config = dict(
    num_hidden_layers=8,
    hidden_size=512,
    d_shared_expert=128,
    hidden_act='geglu',
    moe_layers=[3, 4, 5, 6, 7],
    normalize_top_k=False,
    routed_scale=4.0,
    balance_loss=0.00407,
    lr_router=0.000562,
    tie_word_embeddings=True,
    batch_tokens=65536,
    max_seq_len=1024,
    train_tokens=352300000,
    max_steps=5376,
)
Below are experts of layer 3 (counted from 0) of a mixture-of-experts language model. Rows are named router (the router's row for the expert), gate (a neuron's input weights, with its number), up (a neuron's input weights, with its number) and show model dimensions 64-127. Each number is 500 + 40 x the weight over its row's rms, rounded and kept within 0 to 999. Numbers have three digits each.
Before each expert's rows: "comes after" lists some tokens at least twice as common just before its tokens as in all text. This comes from a sample of Wikipedia text that the model never trained on. Tokens count by the router's weight.

# expert 45
comes after: "–", " 1", "-", " 0", " (", " 2"
router:525473549489476501495454551497458452487511552507534583530515499532514485464555508463494452474554390475552496457462467522457503492529500399491481434532499517549498480580462510557528504470496553
gate0:465418480525564506498524557552478488544464474497459445537530538494491551523516483518515514573485481575555559489503523416449537555464447534477452498526507441533467448447528514533546472468539552
up0:563451542445534539491501523443415488456572496487498492474471504559445517542530482469424498524497502503483455466495541463488539557500449446508488401510455465429468569544500525522426545505553487
gate1:491457451509522478534477553515504500478509533526493543526487485470501507480592490530516470521503411487551471453571490458462496435491493481473459495493453529606459471459512483443529456530494479
up1:509513576474458498546533505467553498484486483529505499498458540446476460466540462516473417511501360535466458479610494517504505458504506535480461453516465484457457492533540467435467516459541476
gate2:492508551462451453410508411552524456502532555500526462521449472551538496443470537531519484490596486504468523539489562540514517500557489509504565530516510501504455501479462490515500528586519496
up2:431458478527525510550491553464521462486479412386470507561502513432456534504502448548536491467507508454468499494540445522516408490471543492468473522432491567516576557538516552474480519434516484
gate3:483494471574515503444519473484474552527546486464566486450423529466437481436506461503508497449556539488496539416493488485511476436465558480439468439483441558519494460524527473515489526501455559
up3:497507620500487538592514390496535503463465514479472484527556495505427491418508421469488568526451534538471472531490435469461534452500509464546468402536509452521448514531549487434505559453500496
gate4:609494493462426519503473525505537482548423438410530532421478484530486532501493455466553487543435521443544509475521467468518573531470544526523480507459527481504492515503428493444510549469402438
up4:492494508475510553424538514467482564523423470470528505500510487497577466578496518528415375476535529498498426489433466529523528512535518532572494514550495520524505503532514477451494506455561579
gate5:575503502470480422471603510512558530565514582483461448509511565499557478413511489545529492540464528526510555541511450538498545528477466462527525479489422536530478505513498458465477461484568450
up5:544487456507459501484506448509487536439553450478469537431523575489542527455534504509480435471491450567503554475511383460462539450465485478435479486479483538371488542504477443511511516568566524
gate6:465506493492600528498473476482559481483512505484520494511472516459478493435452529404532473487521515454527514525467414466483483537549543516400546496512519513478552466535493526523498526436512557
up6:564537524464483562482525550443453431472471490563533535453492476551528519521508500494458504497462532538490512465554488553490574480478454493545422439558452562494497538457455468495476495519478450
gate7:472486576526520500422519537522450524497334471528515515554482539493555540533520495424520457454475504504477481576408496585490531539482473518497516466493569484539558596495460519483521459488520467
up7:495481492405518525531497495490560539437513583471511461509494438499410562461465521492475558555520464530558538481455510511484572453445565477495565501486463494497512504541510514508567505511447564
gate8:561498561438458470560523513497495499524535511480512548482477488510566509500463457550496450556455448476523547552561446513431486544519478490484526469477510506481487484554541491497454452507470517
up8:440406523516489494488445523508519482532492445596502451499566557509517453541425506475552540489492529476511551477453471412543466485525478480578462528446588449462506572492513455535440516487467461
gate9:408559432519486439483512511398415563512515499471528522554416514465496556418477530433399512535511470507553438457491507530521540562480477483564502459503529456575491531510533524553479477456595576
up9:505485575494444492538508491512558492426560489490497478493506429508490456461482449498555459589490515508555457486438498583551499553550513432513556523585465461575509482551468447442524521487470517
gate10:448508482523554517621520453534468564515464479448476534525543530528489493455466539505477511414457464547494525493469475466485485456497456537512466511524557518512487587481454503506466510484429448
up10:522525483533486541469507531537571534526487493447521534587500486449508554480479528396443524407568497520495438519523474530464484495480477480542539519529468451438478574485516450558485562502479453
gate11:488591572512563479562514525460599436586402439568435511490529495525538480449444477490476405487534517571493527490482503533512488519486523448429446494498528466523540505540475463531517579445490538
up11:492442568543544466514476473497582467534467498495484504490498565481469492582479478574507453433498519490455427451537506514484510525468508491492454462471520495508496535525476549494482534517521470
gate12:500520452504523457529502498431527507481486505457570470451538456511519507460500476484541517521447583446460513521540479533472519547545488532534525518517543516556485490492486500585418601523533505
up12:520500534500494486547517471538482538497463569432488462454428505543509469487442459510512462510510493515498546505487463472525580440464486510512549465525564545508468420447538567518440499482595524
gate13:541457489460460532528487517532512507454541441470573607447546497463448466454455509512500497513558462471541561458492489442524510519464482508541524429479480543521417517520460491485508504538440493
up13:512526518527451516550481452475449511498452538483495498447520441541417471513558514487515596524478482557474503480514603483514490520498470459556486459521479516502454565517421461492487527511445461
gate14:455490494580494516519549536537513440529456525507504440471486518494461415467566505502503442528570483569520601573580482469495496466508546417405474498500523571482497460508543561524487479430453465
up14:490494525460506525508493454573495487520521495477518560477574529432426532457444465455501511476478505421411452482462440545546543476439502506557483544517491450497512471509522499598459510438506523
gate15:409497467537542489580548482462463515526540483484530547436475442482482515532584577461578462492476508490570497507535540575531563477424459507561450565547476471538535513461453509462575561489464476
up15:443452476479448534464499496504499544439457493430478501496487508535538485508494494407486513540574534453498488498478481529458514553502516493462498505474554475497538500511481505488498530506566468
gate16:509474499569562473452474501466567554536439481500471556406441421491537431491449526521528526542539521609465529504438469465512526529454519434529503531473496500508459545488590576528531431482539611
up16:510510491467475523521494461553556515495579442434496495549532517488516499470497477584520495461456478508476448514481414512509565524506419603506462429508501469523479520532476481586510487497481458
gate17:542538511492535462524477444510501444459430421466554433506505471546541520481507518464464488536524493391535470486530575485565462531357498566514546494477531457515503440518478550525486535490462500
up17:483479426562459523581500481461462483483523459493548428504563571410497473523514490516462408459434518487518472552500516579572417498450496522516452583550547499552498468477501495499449545553505506
gate18:497473477437519485521484495531500477480470568537482504423437442520523563494463426497411497480503535420492464521448501427445548496502540482489533464505485537524518490481547467564492452461504430
up18:471528517534587510576435560471527601513539516547510481475544483505465448482556471537493488595431468443456461482474546540477463484474449501507554528573561593461476502551423507552478473505430443
gate19:485511483562519506557479474585491480483478480485473488542562540485461474501532414514551501502517537445503444492483558496490503473498539486496469513475472504499453603493470507457549451482462449
up19:448585528479486553466467522516569499519475444498468494506563514506495550506498528486501490551488512441465468491490497484591531559454530511524525443522415521476457515458482531461492449461481542
gate20:488508522566528546498515529532491524559577537466509594509523461447489491479540531434422489538529468486607532509472490432424497477480496476486458551528537556513430535492555444556489519465478505
up20:596476479529418532535441498489551523473453485532520520432480444441572492534494494544507558426432514443481474482522471488550540539503480530510552522540503497393435522494553464499434560497466477
gate21:506507523480431485504489490487462438436542537560519573500536452480522510499551436516479561520490455478533512502484495497450570505558443449529508478480517530481422563474566459577480523552458471
up21:529509498510461512495492613434451488453497472498492517479480554532499500493508522514470518479489541429506510489542512518557453484558486429506516504443498540479457514500465536467471532556555509
gate22:533500525534468510526477530528419501474475544507534563490486503564515502453536549500467461496496480529600514466465563510534460478503471543504538503483499524507532468557470459508535494507479495
up22:491466475482419509521492477523566495491536485463474485490541533522583497486508492552448587523484521535472462465475417510516519470460454539498516504495505487484489545515555555514398474492482473
gate23:463582570537517516406531502477545524517552464490572508436474529460490486512545524495547526540469491506464457478513513482507512493501481451518389480498564486483504469478495551456503491524480491
up23:505439543514484411428548539475442536455475428485446479473507479465462546553481476469473521457486478487548515553433464526485501475547488471521480540471483463472513551495478525461502501573509466
gate24:448478505528557478587492494486525423495540451444558470552519526478543478479577571497487497555468464484414518477488460429456561597436585493535463447544505528515490493455472490522463495536509507
up24:462482507488554505533454483483491446549507518484542560514569571526525495454541537459516508436498508441465509507506457520444558505542517459458446508494503476538484517494568495476536484509461557
gate25:517469549473509533502489499482509430439544498493507464476476431604503537467498391431510464512588457449478506543422455446459506510526529557408447500540490525471475460496483489494477452487534487
up25:454474516486471456461524463493468591558480477521485453554495505497511472451483519504504414511510503448556459527520502448467522462408563467531514562523489503549510466512443533496496442452492507
gate26:570467572447478538496459466527475500508528513488509479595509491487466488551414454461542559499401504449503506600524460508509507481531461471488503519497519476528535453462511556506491494533454489
up26:505560390546485495480536501511544498515478471533497536562535530471524515458527489519438459390611485525455539463484522528409514440512528508518555429457511498470479503481531469512497442496450507
gate27:500468469532543479445545564506517469455530552473533527508470527565429540526489487445558465338441499483501504463492489488442480549465507521476521464477561453486499471492531477547521455467498491
up27:530498524469476484540524521479422568401557535527517529461616478492503504571531511458477468476531587542479478475492536444454439517559517500500463550607504500473440444431470500429564562468514421
gate28:485446525448464485469524532438454415497506519436518461478466493522528553514486456474534464429512539459483502565515460509409519411551438495532495465514558459527534581441503499456552550446444427
up28:513492482421504456443462573349497437538433555463494506541533396519462523542472433513500480402527580487564451515459478481509487550493490615485528530532490521496507503531520454529542490501472445
gate29:477511582497468506494463486474533584490506475514460476543530522482542479504523519431543543475535434464468521481523399481490590388532514538492461502468576498465460600514481446493511521540449466
up29:526477555481430502503479454543500480458627484501482484566547509519490480504484517471549496506484454572486398485518473500503489522427458506496475479498529520463481505516544529486566509481575533
gate30:448498475452537473461510475501461479552468549525479473504540413506453494519500450392446437518494538488541500461621505456464467540433469503584377507515561560553549518509511482400527450496518512
up30:501523404499555462413434454561491463512495452511529541440429495498527546530476551492538536485486521454482551438495524510505514539557497544534466562479471556459470485523493482487566554469451494
gate31:481543509533532441483486489510542523502474517498489479567529540515505553505427534482444508489492548453488468467518468493536506500545467491501490486455576470501485429478439474384473616527564449
up31:464495511441441539556469471478514495489499491535535519531554453439502452523350518452507522523530452414428566524581576414489507504517472488532522492531514467466504517451510464548454520492518473
gate32:494467513481469437545505505568504513436495482507483511519546564489416418482496557503520565449511421493502446500434507517541439489505444555473547454475493530489480440562596507542527476497516517
up32:498495583519502496415502524556486437441475531482450540497456478528460503505498539520464385557592493546555412481520544556479454490522478508487512481476438497495520422449506489496533521501527461
gate33:530529540487497503494474443500538519463511554422556467560469489607440537509487455483492467422536495442615488547533506404542495534500500510535501454466493557497554533488509521429560511462561491
up33:442556464516466391507505499480530468562514483468401470542478543512548458506519547479516549569489522480474477496504555515489608467510433526472567515506548481445507535546556512481530461491436447
gate34:430468518478438512546457452459517501503491520470499476566542461488510479469471440432506495471519405458493500483565560464455502439561563487535520526482473533484485451478513543438475537504542453
up34:424499596461420551482488517552431478519512530515485525498473530495475433450444523512471464474507521484486552515546508495416535481502433559462554490477459545414517538504504490383444538547492474
gate35:562537557475440522502488475555538478514500553503475549554468552541548535545476453487558468502542507489401597508500543429480500533444475574484504496501545504519528449520437516529490502504420571
up35:465515542513537490520558447499510435496488502475466458500520515485502478522521537446490602539451489511456554388532523434459482534515532580440520502478536496521523475445460515461444443527494459
gate36:485524532516496494472437493586438451445483480504595460478460489582552544514430534529486599502568459506478437508539510492480445480486540470469473416499467533508522526442529506480460496535431526
up36:475522480446504452459499534518454507416515526472456479494512493454598510541544524489429575442494435594484527465554567473430477479471505456497530507502517533554453501500499536493485521494491500
gate37:485491531485499512480502482422499549515519445467530471464483509549534499474438554544502451468527519564434521490473567499452519544540422484423467569565496525462501501461526501545510472495515606
up37:493535559443577501526466490492539564487508451462577505460486469480526501479542568515499514486527469475472505449484552446532559453509535535491532526484549505470476547523503492477493492484512472
gate38:490456537503513509402593512508537523531438452467511481469540519542518426453517488535516546528516521536517532460483509512618546574373508498509530533464570502559513511557477540522542441435478510
up38:580543493518470474495466408460530581480506578467531504494489495451487452523501495535498513525480472539507452499511514520493546492499458523485439482479518511544564498492441531464481493474500443
gate39:516399578531485502496503542493550529544509456473506511539506537441552457502437488466480480515501530455518482555575446399545484648544436550480481487471506467495406463502451493545545571479508508
up39:499474508530541526532478571488526526496523502473504519505491522496520423496444570474519462591514601455536549490555557514484546540457473549477510462503451537463501442476458473545589528426475511
gate40:550453496486483461493589467434518476535522494478519501549486535501526473441554506494505497509527451434522525559498480526540536456543481537475489493521490518517459491518589473550464517431532498
up40:468448490511504479527532497574526528538487485470515499504521442518423477533503572455504505544515458458509508484539519448457563463506536469473549523500554473491483497557582522443488495459448476
gate41:526465506501467555481488467536476423439445539483452490486561482453546491520485478396478499461561497542474494492492558435524537432550462510438518498499596562552559513507507429503483480537510558
up41:508544507506488574511495511558476502520539550580521508483532508474530456542536539469467583446540491527487505475507514462518474550543536536480462505522543556475475471500522476473453479556477518
gate42:544486528448469486519615498557535458457539472498491531537530479528487517513527512540475587522430535452526462519423501482566497544523491468529555570462465481533523469510464505498563506486458439
up42:515516527569480556500452458535489471466480526488476471553516510487448557482525461472511487526526489565403461451469499469460478451541486516476472520523518493431583536486575486461478488485519502
gate43:549454530448511401535460419466420410567451480492521513533422514570479452496484539542531505521461499526483543553555536539520469472414523433483439404544501521505395488546553555445479494571447478
up43:571474451463525464547481527536510491452484502513508477513492481571457504543560460466523486535467474523460544515508430493501463451477464512470439530516516537554485493466490496488516478484534543
gate44:497448517495470521511495514418476496471560478519478567481468516490526504484524518569504503536480442524503460482488501471537394473568448467515475553507504505370509505506537481415504511558472502
up44:558454509438506472566504472496432545500496469488457471458463546503536499488408506512541500474451477509541486498485564520570452497563529479510502434545487522458533449537489436481471493507579518
gate45:526504490512507592525489453463484518515520506488496522491579462494489485543528468467492562426442564509513504502481545551535449491537524427503508452537489519496470421448475528465500528544514465
up45:482479481507531477460517484512476537475435511484503537474437510547517461475546453498502518486478505547422503485525483547478501513533503544536555571468543475534519566525528547544536492474527516
gate46:495484469440448516465451477442571535397494524548558513426497510513445409528455540486575476419476444476531516497561478464495511491530571477490481477492474393585534505515473454562539483487528470
up46:511507537506542427496482471504571497472487509480472523481442507503465483561453476513491560465438541487510462579548390586435405520525534537485493516559528489499535425463474587520539489442523522
gate47:505471494489514532508496489457441558502512640472560525543468523506549527454434511507508433529479520483507463508579453531484490487499413522528399547477492535526480564491512453472449511469517494
up47:523548523504563477465513516491553481542433521481478550481535535405524502548524510482579480542483476516554470438451525520464505436492545525482468533434508507492445434492522571478500473528493516